config = dict(
    d_model=224,
    balance_loss=0.0142,
    n_head=4,
    tie_embeddings=False,
    train_tokens=639400000,
)
Below are experts of layer 10 (counted from 0) of a mixture-of-experts language model. Rows are named router (the router's row for the expert), gate (a neuron's input weights, with its number), up (a neuron's input weights, with its number) and show model dimensions 0-223. Each number is 500 + 50 x the weight over its row's rms, rounded and kept within 0 to 999. Numbers have three digits each.
Before each expert's rows: a language model's description of what the expert responds to. This comes from a sample of Wikipedia text that the model never trained on.

# expert 17
Description: Auxiliaries and infobox colons. Colons after infobox field names such as Purse, Earnings, Released; also has, had, was, have after a subject pronoun or noun.
router:563447437444525526487511516556515531470563535479430528448430451552515449374402414539503545484517438468476511497486424472465491522506473522531483404460488557516604483437490458529463532555485478494488393527545588588564498579581532499528519443460419449396544485495476542384557451472551538537569410566509472393427386467529567585531448410544499498504518489534445493553443480441604503462527552501422504474561541365538453546389491454459540479545526459482512434545490510447488472528528600542527476560567511471543539462536517551488408503432454437463533421479572456505458465538562517539555462458459518549458463535562566478472465465419510483577587492492507459510463486575547504438483
gate0:504586486516532550602497455575487465486525489424516521458473649492426550471515512498502449549448505456550510449491508527521542524513508455502569589471524397412426454468416455510514524593533542451500513490492521485466481530573473566560458449520495486544438534441610428438566466512583461578437503494497577531466535555515445528476458507550437507500500560549565488439520544476478501437540512505513477420554516422430467533521463512555443482547496547430422503589548568464527491483424418439501528570487498475366455632537564486594471502516590471569506585441436629450557502542469494580488510535522480493467532491544457517549590530465499434581560530542418537605506534476583581494541
up0:510524516447585473470488583453507529551359489583469530572553528528477557524507532484540668428569482538483460476479489336474396442559549444487494449480458542515575559494564554516518513477516520487527452543461491487511543413469486393496564515551443369502510526587451553546469558450456482443497494499527544567514492483602390495651494515507511524519426455490422475448420437561550585548464458497425481504544458556491461491496534486536514435456472527523592577459382419537486524583530454575548430490467512569540560516504472565454468470549523546525495546461527459560481479482518445436552520417473465537546515492515483453551573431538519485510512493473548523498440541525518434578497
gate1:530454511451422481451519489484427593389458523518568498465530543533479491508582473544558499525532591527441536558468498520518475488461541548504547520479507532544498404451559480500496420475515553453501498483512411479404514489617460520459489478511548553481530478551548478571462542517532459441536437536447513528508445433451577534553517499523406445425358476367447508545475521582486517441427472437357414530453539416518508574516480482545454417625517492537468472490543506527488404502600524470390501410526552533526454446574547532440466472438444517498541454511536492493480443532504548471496426546445523507537504440565471443525451497487454518549457442648413500491468489507558600526414
up1:551436459394464521480512434484383473453478525518578508477514539547457565521566439512507503536470539535414527453506505494490447501491490518543549455415517472558436441526500529493483475516573584416527458505472429382474498510586483478525449444500543552557500455623518466536442536539541502474527452541507557518533476441451541593513430473496370472432350491422459485537441511563530514445450448433415457534426498480538548500505507462479452430581462525566451475503594522519471434538578500440476484436551612528529440507579552579473491483445498465442560482529565506500504424563499564514504455514493543438531485455565549481532453455494465464576457447602404510483441503547659581512429
gate2:469478568510422550510529504446485558497528441620475547475468555480513642557533473453537473436458532523510522519485488398491484499630393459431522485494509430536513492555455453365509508545509573411468597595474476458495543594565434610545504449576610463486499476465488472504470515572537468580438424478463501517559530512485504592453472507467433485506434481524463491462459567527501519494511556534481421468379525500504505482524432578504535565559451515474430509589439532445470527546460462434504497406595487556405452469471579547561481492499537640535442511471541540408524427499498463511471530462450507513539534569549453499513531515468485563438516456464413559488567570482547474493545
up2:525580475486365515644500494517517492536583534512468522539467517520559467455436478551515557463578462575554421517501423435511543539549410492469518472501498456529479480526487484515483486572455443462440467543516438512527502510450495533502433387533534484448475474503490547464467429485494576573423455524464469509486551462516564532552499524520572474452476575599517557476530475487473439607533589425484484505461495578444544483517541474531552448542473423629521534510326570497612576512432502493555534528530521504488523532446519456606508512494519571600440506497518489575469491479464402532481521505501393478465494528492408530521460563521482516355561457365545477441499521502505454400448
gate3:499549542531534555483451588589546486505528547588475468502459512487535460423562455437585535476501542474417511501511561531504517569540414478443596481410466456485534467531547549631500486458501599495469458463412450455505511418540489487448441538449470514578448465491462507498542521483507462542482407544502576489565487458542404532502496504497452473609552581448587428560460531478434483532458524505539530468458545470452438445445473497551381467532579586540588559507459556452568464499571404659501500459532395550527514475446516445536439484445523546534493457412515458504425494465472492504428465468340526457529462489497461474440528587495561518569511440475457517460524522482572502470432
up3:451466567550494642519507402567504439504491489462454427519492492543496501473430487463520594534485396390509441545547500462560584482535388488444543529451466422494505519429504489541436540520465525550453436470635547521468510482547477452461485580534481553499548501580517508485464499515443484458595451601495516477510492509407584547482388513509544393547476533523573526535495385482390596547393465575495502574431465451507500509513595590508507526505483416471560511421517489556500582453575451508485593524526533544519510499469572416531472500439542413537604538453498552571585525466484422526469542467493527541499496561479518541475544492506485448563510545504554532481534482535527483510601
gate4:510595370444449444480510431543511543547503502529436537480509442526545466527468440498499469567490558446468528449498445507484475444512507518543401478452463596473527504528410533517478522571534521513537419567457462561501502448528568480419416460479548534384442460469406549435447410510425601574557519403541525475441555486519451446568539489501534546440465529447463498498450510507602419429515518544429462519494553463499527484504451420517456508518561493486472499523549450447452551563524579533559494466458542621576439522455502456496443480562564575501506423489560538532510451467362477556548488439459546529665539470516493505446412450469522505491524369517475522505551509487429462429455
up4:543584503474482464571552474561446440468428489484465487508531542537397476472413489515478560480543572503453454466445532569475551480551471540518462484591456408490527471392512588486463432533440477542543473484527461426425474367491503507346493530600505545471520550468429464452508416385456575597557549407523566485534512426526430466515516523525546538447511477495520559455529562417501434505435507492489620512501501475370444477514479472611503482494452473541410554616533426519520528550473423536500567464474525539459507483455476475475507479501586571432553510491482501570495532573524497445504508514424537514587491458536509520550532496526475488503432424401533477493555518471413393519535
gate5:535514580484466451531468554504498533418498525425472452526487514492496459525421536387476496514464530588477529532469491596463585529518418492435543522525449412471488545458551637517505489518540492543439533502580423509494390552486541533515493504500532503536577513554511386456478513473557554432553464509463569488519505591530526479476536475579523414566506585557507557455422476424476430447485518599524605547417458434481491530500460538535466489473545437522540567485348443486525520450505592539610558404529610527469464538393484545501532482437543547355520531460490470584492501485493428502429449549584464527548425528503498574440468549559429514504477476507442529505484518514476455532553
up5:504467603525483456428459538554477591464571527450423479513473597446534490514561623462518502515427561502462469512517412522534540508509455502373541530526468432514519458473535598425518435535462470460470518499512445530559440503405486514546604572571561453536608481492453461500516451518546504455435481541485611515561534469600613445447558440595503457508450614568484565514494465454426435475500531520516500515549501548537484534442475544449454459492472426548495505508420480439558482434506556527529497393509520522480529534491488504535491498509525566481476460559527396532542466524504477476468434542551436564529512486472596555397496514529451636424471498522372557513406551486445463458472
gate6:512529545469517559566569522469459542499509538471485504542555385461590582521548549512575464552462528467497504514508480547426580434512577542473558527491542499566490455457560552465478497489355572542455387469494413523498515451547555534516402415450459426547532520494531539491523488470485557503469486555558520532508525444555494538465591523488472582582547575522596476476446447527472439567437578442510523371452493564458507508494442496607510407487485528582534547566423514486454524582565473426550581477452508472461554538594452483529514489544624541498485566513502535416488590485430548448403485525483579500536499426553470538543537501578528474524499477499523399437453436538496406500498
up6:493499473498531476398511539445532543543529460535581563409423576481520471491532474550480473477476486557517459505464497412507467598556509474472439448561418509493523491434419487459511494550581526492536560638375459441477506567550419430616543502555509423529467509536438482512520496551542336536421466492496494460530554527513437484532492556532482466436548537475538491505528541518601544518458420460490448554536508448487501489516545482431420507557390443409434476507471533463451446519440467589479432439466461456475527489524505432589502464514471506532413482413391512557457426486565447627578473533518441428436468429466447527452522533508501483464441415552481454495543424548547511498539
gate7:474423558510510494411447506482508495462568457477590416487440574414578532522527431460493505493396577565488494570479464520574520491454455534346572447480518481530482532580543519419553469468544525471519583478448487468468458592538446538552515429425537431527532483479547561535533490534579454564447507519421548521560501526553552480408518529526481494578512555369508498477534445489515455505530520430505508544481529451599509578461461566449505503496538477483496475419513658471455551521544469540462569457441496479544526524405426395521622503557492482510489469523450492455493487498420526521521529551445604443380482525398560533537445483516453498542465544537423471535486557409558541498509
up7:476474578475490449428468490525492405508589505430545532527517521527489490519516466390576559472518456497541483575476431550601501595487430432571477486475528474610479523465590547489549523446473475490507517403564399465396527471454500482489445488533614493518472554475490528529569514503501455465491415518492386507547482538451467445597527485525591509543548545469558445447499553521443472481436440562572563454508538482509407527509499508455503536438449504542488506480567462445506497601526533551420479486534462663517498448449422435516562528509493487564402528512540542522443520466537532462527546484458562356544494521440567465552464443497433399460571486541605517496575474498440574559461
gate8:503470537486438541565505465480481556617494429484467479538445488545514525495513452638548478521493530398589471468482465458514479595525374412499448450514440566434452553563490467379535453451477551476482615397446572482443524472537505534573537479566564512444575533451474472504514518558544487460486553526555435509583574488457395496430563528505333599416448480543563541434542599441447505434512557467468522489456510520553550499447479483492545485518472491466426413546459562446439475470497549451496521535425536492471524463450517522580529427499481470550534517504508477514525571429523508450539449549494446529453507524549483560483468622490436541509511425509491496478609521498565568463463
up8:513496584435439523575632462494446542492502503461504511501549491496517515514489428565544494460534496485638457438545441447500473626506455471501477443522434565458446538554484472484524445503512539548524508463496548490487499553488522526531505429436539550453607594539441466501526502478552521447554511481518445433531506460444472499556530580566388594509520535465436499417410504527534468423499546448494517430465453463592534490476531468544542547554455423516382455493435510424518520511482595532578561460454562539505466509499614609474501526530547536520584539559513485481472468501502513523562418509543544482512392531528606524535454628445481528557570466594416466409586478507555518577432
gate9:510490512518509503471616370555557583516491532466545457502535451505509477467436478570503550543556449547540509516538478528529454540527597431539537536593534554446561471513449472452497410557477506471497536507542536522523547506495437448521499392510473424426579525518407508491509422478511437493521456512631428534487533440427503550388469478465450559454432500519524450396439484488532522477474576454493523474525511487515512632561409476571563474444366467490497468484475548586467509537529420467471477480468471525560467464401569553560502617480527594528515537523444569474542509459483476410399480630526587521505487550543437617523536469558541512443488545541577499530559479526488486456499
up9:542506487413535563372527437521557478563435553515537488498500464528622376404470425546518548532554405567552532508551457476512512571549530490595533518508525574475499479564455522498470536525506498561462497512518521512566521433544566480510481322419415438516509578528433520440482498426533500549567447549560426476473391461438526536390479581398525569469462492526508402449544482486534553481529621420538514520508419456494517528480447504542499454352439517520485536489457477510450516548459435610449423487482433512537464523464538519534460560514483551482511493519526463507523484497462401432477483529506584569541480530567496596460535472487497468513530447536528487435478495488544472432543

# expert 51
Description: Word-start pieces and taxonomy. Opening pieces of words and names, especially ann in annually in climate text, plus Genus and Phylum labels and table rules.
router:491502472571496368463584538526486482437496576476442454445567487535577484563533543497510520568512545544500519483586541577585547521491460408569459522482535615484492481527503462469507566460435453463499496468429587498576551404504547495433570587525517507505437573444519507458532526503527437493413491454462474531540537521410510568464566572492566528537486460532462403454533591440548618570510484578526525474525417515520533546449459433438473535508487377461544575438462533517489434499547440450587444494549493478444519461565579502585546449489489515503480400509600505470458431525438491552526493519446507520447561485457526581435472598504491445425409475452533557545426512441513485411464
gate0:441561611494464598487550411459537521472566494624464431447396613519512442481500498530584467520531457515421492461491492409458553485505544598443522418534394578485565541461599500517515541550510596468465558544446493493550503511519596419516413546382494522516353481537488542536485423461522491428541427461530461530466501471507556459604497500462488540509542460453465476477540548496547452496444553472469528545535482446486469443515505507566543542378439500568532441467492505552425572530460377542538452433492523526422519569473533552523489523584488433483573513503466513530463547459541552507439517494417516543518553465470432557501462534534595534515462515444522479491527550528430485414534
up0:514490534514458593497565475457437535422588500614467509420450602524556487516518525488508504497564510480462536419474464386405535498588555581527440395513421540535542438532528526470501558529439513488457575570476513488548563438467616456464445566521509542535403562586508541535519462552542485454541429445481465547432522528480543468575505483468498541533520406512431426520594559484543474482516505528471493557506481475528509479534513500512678495391553491524571474503487504601461621510444467525568511476542564486424509531481600541569579531592547459511524540528549506530516506440532603482504541528403492502491499514512503504582412590480492546455467504431571473503490571495527474472567
gate1:579573537591516504481486490504553443470445519519458460473433481504471434539539507541590576620474468428517477463513519486525488511474479472434430504508562469543474580519520457525579454613522494428458558520539477396495562341512585490473618477550472455496467522464512544472533549511576519425524486463449475554450520483592507534518500517504606528533512500509453531436624580567504458510584500496523456486442375513486425509598527512508520445513530501580491472529491526474500473376454558444533626511535448559589598469518509539564546499524481392502448561470516559474550555472499412520546515456548487551556517457507506489485511517409426428396445400522549465567500496461560502473535
up1:516598544617550483483461441565560428486511513514467440527466451451478514500578463579570564558412521520542342550473476486514492429423565346463554482550519535481475539468475538487537437585537568444428549479490523430467492519514541570464554473548456464503458549428456557544521491517474546508558528496496495521487471500540511484530580441551566461461486473442509583491557490501485505499422528497559464501470472479513425477538590486517477502517469532582535412531397517401548506447550584480594651510531474599574614454486475455536496548475530436552425464540551507433517489480488420529531479553453555588557500479470541521483542481489447519454447394472545453520588576442475531567553
gate2:519491528522531600506534621403445492471571477482524456485454474541472566456536496492444414507487529425541488438554458498558526514443401471547449423405492394558511473447436463480563465453486539481609417505511412521443506460518471595455414525551587586477561520521439490552582499409494461546576508448463449379462504558464576448425434600510555547412413525535468523484557469547462536528559516482512418488498444475574507557487468496608451581490543528448474500499529468385545497563465478504520492504563496499425497494457501534533569527515526553496470488508476505410635536502450495537613512507538480548460492480495444507509500459529509563519488409561466479493550528551587493591566
up2:420541541444509496545483513376518542549444449459501499452474520527481520449535471491492398471530581430531551508570498537600525526513473514526495561533508450543494486407421539516524486537539525547474482448564384585536418548535589587495422494509610534536541465497393429579531430561436548498466453500510451449494460455497516463506474482488557559487477545484547465440547510510465520504490488546498457556533533485480415625513473513528399517471512534485523520511400355506464443474569564610432448551480598608488441462462536504527517525448570463567443555556487493422630499537485534529542448515521410574531556437530461501450550448481499534550549459573468447440585522497522590474553
gate3:548524468495575449499493496573454468482456546551565488521493509443534505429578528511437560471518531455513536472436468552511486538461542519432543512511539519482542533437492575476538499522492463507458502561463621564566464467457562448479574490484472500523602402433523563449485409492550448520449433510616488498529487611556536511431498445371559441516432529503532507554516565623545578536440504494462487467450423431489522531389459521571458470496453465552534547524595483530516491475548481563492408436477550427505463560542576471512431489542467561513475562467494535415546527473546496596488485403522424503398569538422453581510511566491465466469442385623502550546504430508472571431542
up3:479476502474446493549526507476537519493417596415432545485537430474558436554421416453413507541474565544519554493500510636461422488475528470453500476522517622520400498577510593434488558500511503501425524469530494561496528583474506476445440508531450479486471494445413492484515513444560498475548561497529553496456579483448444516520471527454630490445480535529519589537462438414445563400434561537521471516514527546436400583535481458500437471484446506431461505568561476469513550512446578608516544447442475532420569491400506428504520524480581407518432459499503508529437604468538524531468471519431507505580486500482482495585443520532492587474575574441529519474465508570418535484622
gate4:426439503519575542404479528441404501479531548542483536460540367510511434541449465599456573531523587405489386503523483514503509554524572521529495434490606551458549609477577410552505424588549528487535555452488579493472516516618485495528574471466499523474463558465508564525418453542575466472476480542584491539534491546467484474476476499467452527486448573457476520537462530514501436446418447387523499468450546364533413450508494500588473539527524449517513408471397506395521530580493462496484587450503485428573485470577559610547463505477542460504533571494459571541474494550568453540559530478503466506473583508484523485588511462483531449511425479459565512531559549479466551523513
up4:570466473427487555538437457449540545546461434518509596573428530435435576434570514562614452468488390528486483524446521484492492500478420424448487525441404433568470476481459598452532499483450565436452469526452393465474442511485451536511475556479580563551434407533479415569509537384442513494518546517474579457475470465530517472497516462463467432452565530503555525527483420539496521509615535582457488541473542572488571561457565471458464465428407573551433493536558453553464558494423532453532503465468512509494547595421426440432480520521437537485416428494445498395546451522498506434499479570620532533506480471463460532489528542491440549462547462496417476489453512480575482497450
gate5:458468526577540462481468520527546508564552445544458505463513539502534460406520447505447478447531409451384489449487460494562471635521439485503529543413505550493545531532508523513516480490495534543574540502500571540446457547452469499425425514544486476550564500558536470552531410430380482454474514505489536573567416486497357580526516531496392601460511510488511650538536513446480434497569522555539527572506463466541541566433457505549450503517466520508521440420468480472498471518540471525452431464436496450556450595416516378464371515441459539466577528480530593512490540499404540546455490584561557570465463475499434515409460543552443456499506539496475579552565485478517507449428
up5:488449526572522428516539521559583468513507521532433476502487544476569454471533531470494523496503419434380463545462539542591495555453525446494487526480550537500531595462547453486542589539490563559577575514461466525478473553477484531456485434565537536539497515517516451474461431413414461508447527480501491514562436523604357587517495454531446485474512501498479626487460556446548472594580518548537558523535459474542478553503458530583453524571444484535487456485431469474512443471564556468481439501409480444565463588457560441476353488505435507427552508534604568474551444509393525542476541525572583533415438500450522478467484600528403445442493561491504588558579462437506537505533
gate6:443475478511563540456444543541481569440535478606588407346509509477509547497466521496539469503416550547411571458428541468495467423408525479452478463494580509464448493464511498498669458480535459578532525506464493487454505528592451519480445468522531549535559486596611582494484492561519428525594517515448490465436508578515558526475544516534523470487448521512382419499475527413442538537463456448457469485578499411606457559449439527533519539519488438543554507532465541425510498450532522545533502406537558425475530533470530437543491529484488587543530533414454527453468459480503481532507483536466531446454519562404415478501475542512445584523549489545491483613476526624514582571467
up6:441505446514563505530508495521493491483511490579580511396441495472525596561354509493462500547392519477405546451496490516537478473422528417475456501517585553526447564488554440503628536459483460481531481442430526534460544447533410544456457570544606516484601499559524531409467547568572473489574543542473517482422572470541557537553527515533569452495505541521530387486464581439464504499478481557513496405530562452566432535459452521504486477555452433659457513545511521482518467487409476555493535380480563391437449580517517501581517488516449482505481461427423584384490460467484418508508510502466532491461554493434439457445478514531496551489534495540494526533450548589501521513483
gate7:602463548445574467530532579482445572474531525535535513515515559497401576449556489502521488476473505497404516425489517400540557472473530538505475509541553497572484517450427536496589523414591506429412379493486458533487466529593497471558448507506563593475509506479494615438516500494429438393512408428437522418544434535467477399474518559530507490509505418446543446494482486500467549491470556501426380563517517499402483514473453527561546584370519531490507508502469535505581531493530552465492468526502550508501451565445511530494491532501506547509461538489388581523533375451553487530452430449498464477525507498482513329473539536453515574468498468465469494517582527541467569400425
up7:557480587505570473544528535555505505436397526595504489507523526553529537602551485375499532540516531531498505442576545450531549406417579585486517401503457540607535534505442442483531472435480575452481429471439426525492623485594502480440530507512503615504459494416582564369513524466512491433543413454446456557526561508455550461453537533547497543580477403352431449439462558525547578433510522516484433501498461478459430517444440531485527546436481467482481447555424454466528549526478572440487513435511479500428464506578547520450494480485508491556531539521494480433538437459446458562551538450410513535443520549456539440463420531476542499455471447465513513476509524491493505494597
gate8:528461503449503482536453585331509477540551504507411541508534431522490574542486454526523509574420422492530524551564487521565501468482419476495613567545498540456481543490472450448555516543614564420516482499469461517484512558487511570473450467523490464531480561481405549578562532559436475501478510573447511522417468417458472468567492479551535560495426524488443454474547599490411478548470446533494493512531465478519390389503503506553407461497517570442636485571551419493409550507472521557554460531545492471493529399519490456500547535578497478601504510430499449539534492441454550430469481420479398484502524485500429578525479412493514477497482400466483416438627449460462476519507
up8:503472542470473512510497537387526543524560502515442534508499429516507536554488542510541536621461439490493493476613499470605528503518381498546574584492520505445452523473491511469540539517519509467583453496471503524522501524485507598472565468588501473519493577532448555508519595551476474489466539486434444573550530425465484443519568444450579505551455572480493378504529603428456547570526445537438499614530480482539468415556542437469413510500569540478524529567603431536545465557526513485528479512594505473472505365485527457528518539624490418541486488450538363523408483507529590567508481446428444501482513458544474488447411450504498415489546483487479409496617503456429563463503
gate9:532443540548526515409486558477441535433496501563473417481534531458525540482521495433602469551547505523442512496515491487469496508496486454464491539507527435491436608533435536497602467459501557545580409576541582498590424464539577574593525540443569467436436447442525640499531508475516470488574459495488541387557502522485506544432488538511524430468511480542527428476564540506532496503533501441607530465515506488465488480471518573473380527515475501480478528604492476565530533453562559613533520345531519536543449551484407506489428460522461416534457503623490499524517501600521484430584441565509523453516472454477422446468488529489427536425423446524481427455423541490559589480530
up9:488373578603477521369535521419401563416534530533450454458554547483498532533471481394560491539592560463477505451537522508470539442459474472516486542525575520493502564560523521466590506491467530608566456582564542562560527458515576622546507571469496519383496497431521563470474554519572458498505462454524553472575570491451540547484598557471499408472516469567461451437541515499517493491465474523488558473553423471419516482475501519454477537508501539438501491612461537518472523459556491598499579440502548520505465498414460537550458472534499441542498487607516504495474454568506484524528425539464545447525496431478516449453526487491415609379501468545427393473430528543571574510520

# expert 22
Description: Family and possession verbs. Had, his, married, and kinship words like wife, father, brother in biographies about marriages and children, such as "they had four daughters".
router:537527528522542599565372500488530486509522560442541617563476462501513453454419488531501495435477476428634579399452507485512525415529532486614532502483490447411480458461549465481465473478504545441513531596493506515508442455482562426468487569376460528441522474592532490455405441500453460552524451434476419492469478428469485496446500476492551479574571465537378483470527561505486520477472498560475490503404497510461545493468498549509571528528466527459460471519396476511415532504377543503546548550542551486433512499377530592508494492423484605475509461525482467530678521568539487405464504433471522483487445557528413545463573482452567496463450573504492534534510495502540502544495
gate0:478486479511502524550511497456556487491576483495488526470529525540493574530486504504466568573432490469552417509509485537513524564589501538474508399516571473485547501488437511499512460481523370485446457555526484484438475414426567377501547511594464446461468458498428509451499544512404533511473487491599484522526591453470488478383457509586535500507485432588505477450526560399564571489532486505473570534490511504478505473477511479444599463645515389609517533592487584624500493462522466471488447467539477485484551482557502471516530492564471520544408527505488610602535530445545513471542498486508467361523621530544592504489459529537472457440434503410573437465451428513525459421572
up0:541460435442462547528514501510473473495500535530471515473500522558451593475479487538450496555408528484566477524498526531498459528546492497434457362501606448444527435431446467522508463493542408507442479599503485497468457448440495378474510496512530421465474417484456523474411518554398529505473540389564505482479524490472444459424413519550566429541500481612459470501528520453591562439562412534456541533528490435456522464458524436509562462595558430535487533609515591597517500458530457467506512509498438485500498506498572454564492512530450519552457513510523641586490499524549477504593488455462425441434646519533473485480470498565490475451402487480539528496353470465534545423572
gate1:453593552548466532468496463573621447467464487487459502498485418526422608503485475578444587515515458521511532460499487539534546472504570484501509486490601546461422589427422577479515569565575583510440519540476531592432421427576498554458430527497539452532562534510587491480498518452517554390544539559585547518550458525484504487554476449455470505489549559511537403517459519553495527448480541437544488480504506487527478517584430467590474458351334496474488567538480462541481489531489458577485414499473530492520543453566511464486507528431587537474506487481418505483421568473533549592565489507471585527527468386495474588576552444536544538548425531566529470482524534549511485524547
up1:470536513506511541497500434546591495415501451470498484513464440570522472496451485581407599507622443459568493440471421495541557465510612517488439494434612574425474585443476435510482564598526565478423555549518516599454395504503490530501401486485488457495499527477557467467469532456513538474553514518562579436528419502536488506512437373501549565585598490475498378461464526509557525478535528515453583436477556411547466482532461431535560478489427571493452505552458597482422481481465464542491444535478472479462528461563506518549505500455569556524502441500421496456525603477458555550483449513509541477494431425528441534516522439498640554517452563478523539485499555512484488578591
gate2:516505491509359571514469500400606466456427437481561534490481465503598490593466585415486519449549527528551492536513452504555469608487536540523445547486454514479480477528468547389607549526514547564513601410555507388494457462575554499464500407601576522468417583524514514551427520528514502498449540547530455499477523589493400482401538497496512568551440478503504561485473564466506517544500472555464497563419497520528476387501452493554464443505548527479495528439435550499549554551407467463476525473385477519551533565493485500561493552451467518500478616469467439458450563479440448469449411524524517538523524475448388478526400447491468456530553531439517447526519498531569525414540
up2:533519530569389613545448494485595490479446566512517506498451498481588504552469524445485591450523479444557455478512460490535536552442480500539498463409411460543484486480511581404563558422489551477517511437581536432363468424527586448437464446538547514431441509469560446508484487585512470491497447489453489493449519534457460412324457486502493509533517465513581551487480538409527482439501586607555532542503443530493432486487496570570554457520565557524500423508489556473513559529433467476498520501471397499580520466440493504435466524406489494441495485455402498527463621487537456391515437463502542455505514488487437510523430457486546488580490583542589506522550535562573475557542
gate3:534449516423484543426506435538479479472570468561476497586486445498370489493484506374532425373496548535497521504549510561524519551567487439502437549544574583498526541516493555591530481630499537469562578493463559507557467515404495458493512456540576483526567525491427533503522475391477524504409486575526485518499433496458504517550578472565508432489543508526486439444535432561476517482467549481501464500410559380371540471531521575538518524406447547499513445542468433510480405402556526542437587492479476495477454523527471521580522562449576496381575566474409531494499520463519518500411474535537469514450438511423511466461512531458430497495481474606434481595455505495497533421514
up3:565510483459489629450477462560505448500506545492392454555458510523488491472438504456468489463485551466523552442449504528512513500488518446505415505529507574460471576487510480572456484576433491496567476458555509533504379475462477433516493401401551511462489545541469542387502438355499573480522551565532514438479491470465493470515485456568503449478621566544518424399500523533508556477458530563497463551522599387459531539498510462502544518413458493498507423549499496438517412478534504542501600486537524471422548515432516541602519572460650510375555525499417442598508532602541465435472478428478516503468495508477538488428595480421480532511437540537458553587453520494564533467541
gate4:502483557573523401496479421475481505520579422455496486585541500549569495413506504558515417488425496463543480463589550518488509612554487486506537510442527380528440538461551514594578453545509469500607492455496548530439445488493592503484555572526427485444540460416528490514520614582533492418471518561560475497538432517521469537501615463464613584462477531430478464403544515561484481488507453464486510477550436536577497550513446507415504475446471485563496529463476416527524457496506471525496584468547507595539511522507472511542580571478527520486452430488464517513483572405553431522602504492651556495611474446434503603504550487551436462498559536565469526573479556497489549439516
up4:531498519515499436478529531470483503467519445488596507592484511542545380391462500520464425460484465463496527477462553523479490600507417448504496559466464425477423507501560430533551480516515473505565495509563552461425440425572588437479524564521514539456509476452586519498481619501571407441534552408514477478553449541540448449523494483429568480531478500560457513477595529520491455437506489534459494444513481414497568522478491575443460495548455425510380531505543411455472478501481487563419573403498394567422527529502534543552499566488477546406408536504430399523552507465547402485630463501593487572500468486400498509507586499547489466436527533565465538518452554516490608458489
gate5:531482503571564476431438490527506535486557593434477444508492509552489487475498455545450593523497420480450512404357447541550521372469451507482541538559519447522511571500517514507484460401547523461507480551448562454448504530527489510539515534428524390424525494542541512483506557461465556557424448524498511503552536500565548476401571414566501523514546484522438484645529471428450608465426480488514441528557480502476482519557533443429524460559468550594493485549486430474504543459515574535492446410623548454540607503599587436448533428587369506419474501514454503498510458540515576542563553474512477485522492551431525495432517523469471524432430540443510575421511553539483493536497
up5:528505532570437473458453500480452534446569483475460464519501546495563477496480467481482480488510447467506512389411429601521501444466454449470531545524444456490413591431485492407517498377572534465555434575508518509479492485483622440506477515439503453429505521454526546483481593563495600518417474495439514518521499481463516438527527507609461541524531526479520495558585648463446457423487490520573487469441535511444483499571576402435517509595486517502413511567483399524416501479450605531461504414564555476485578464567638509460558532480398513430429432558443447488559542534488556516509496511524489461531464500507458555454514523409493467427440563454477527406568568512511471535488
gate6:502516456439519457512542474511500589502485533460569500488540573560523511536580467420491586431579503468505480500522442640489526484490560507461523352509497557506542457509476502433529557541419521494549442480452510460399479431595468425540498459413471580522552531541457506519560510525522424443510551467444458531527477575496544492452521490540523539489568443456486449448556495633578495542479500465461427514562557419547432567488572486473528537578528582422462565400606605434495447479514450538453512511450513458417461569600565567514513547473517493543465537484511466448533389612459459474495479578514408458486541476486534512522561457543525426503470476461384563480488526582487548502531
up6:492495381514408474507454379509526519557515468556482509497518450542542474571426500292531500538579486568523474485499383507426449477492495491500460474478493496472486486528441446489537465578402441502538484595454469473499517527467474467524522411355395536577595535568364479435539616608533497510431541542491456446560518508438508492473501434573513543498550479447487495390485545551491417482448504522505533437464569504486455461528545524495473583575450552489456486544464562584370484479481561466517567460559481466474445478497520611590542484454546504454457458491490526382560430506442530459495541538580527510498476496516505485436539520468531496501501479490485528521488556526510490494489
gate7:526568596443401425513514434520483471511598474544560469504533458458494561545413484516523569432489537475470493486498484526589546529417525493470596594597492573505499515476504521515494368440518385480465469504447523480421545488590468477594496547521497470488468508516551460472489524458542552535460432515499544539491561499480508398604497531520584593446536560441525612472503471531449505486526469455551550467459465543502303458555518531549526525502452473444514559521434530534532539570497537501425538409464518469538547546521482518447559533454414501490460482493439525501512458550498576412540572501569507439577496401525503546537496556542452424501476384467570511477597503530551460568421
up7:532470497496429521530470439540507549542522482512570589545490416456572553488343520417581474471488492484516530502506501483526472598441555542560538603528562523374472410502507519493483427488485333448488486590417496511472552429627482463565480548534494535525536433574602435526508463507590486541386447494518479484458605463462448457527478499531559519541531473467447546473476530504478499480535444547471574441475444538478397456563555464462511480517452477405426524473443589526495545520453544492454550520530488458522520531457537587526465539426507600445410522563501493543571525544472548404531439457521458461531542513560511552467554558555494462429514433505562489558529487504556477521421
gate8:527525443510479596534453471503427432524505429440534509539481498555367455425514418497449468545542474378527518509464482452547444541552498543524504520518441499447553520493524502496558510482568470511520505528525489489609554463523506444452422481508474539425522518549456472537433566557423487521417509429601478561365408422525506523468494484508561561474525448508491401552493586494491620541508461548385584522459457457547503474470548503490574556505407609557562529448524505601403471504508447455470505572499651462452468560470467517451430421518507494420536504461569529477527498479554512388506525500470611485541547564457526499532553462605519496463524518472570462539460523455515563511465
up8:474507487470478475529484457487462479495565435445528549572490526512486487485486432511519397535561600352562534486503553419551433571549518485551612648572488508476485427454463487524543446575511471526547561453469382468558536415482496473455416513511504527443490539532507466560534545608439521492442455461595398533440434488545473493531517564599533537507508496482436493506449542605412570533479409543485547479408535539541495403513480545487571529485411618524525566465470523551497448544521483491454488488473561513509475517459419532491478501537514573473565475465597563545479452485515511419460566517472548415498551522413543531573502439538471463419548497427586546444484494456476494503439
gate9:519472569575491544619481437476470412478521559468552483550510488417521452482410453584476473415520424483509496481403504563571549492388498438591396487462556519508563539493526485507461452456419456537569545509603487529484502554507571490513465506518466513420518540467547431549481538506524513538459516478503450469514425566471494499457453462506613442532373492456435559525489451566547563538535534438460446463394459525549524516500475488518557563498490472506452476439495555478503578576455554411491579532447538525586601442442525547522473532506478523579538600552454444534524441577447535420547545556498371535490421434399478492535445555495515470503476556505563556412535438497493507571521
up9:582452452513438465516472551421499402551443569498482430585515513509451438448462462585466466468545516552375535534486464455487420488489575460473502483449543480594505581429462418552542544422473543497508469454370410507535534550528420515455429458524483539517449528486414468528531495542461484452488516498572532486518509407440549610562509485426487563483435508510457364622469395510516488586514498483550537390461452536440488535486545502459545535595537458457558459497538512493468470431535563495520482376561567512557510518523549535532510424542584509531401626519525458523535535435450463454520486467480508548460576461481517561471507493562522548589467441496451496583481494443480487490503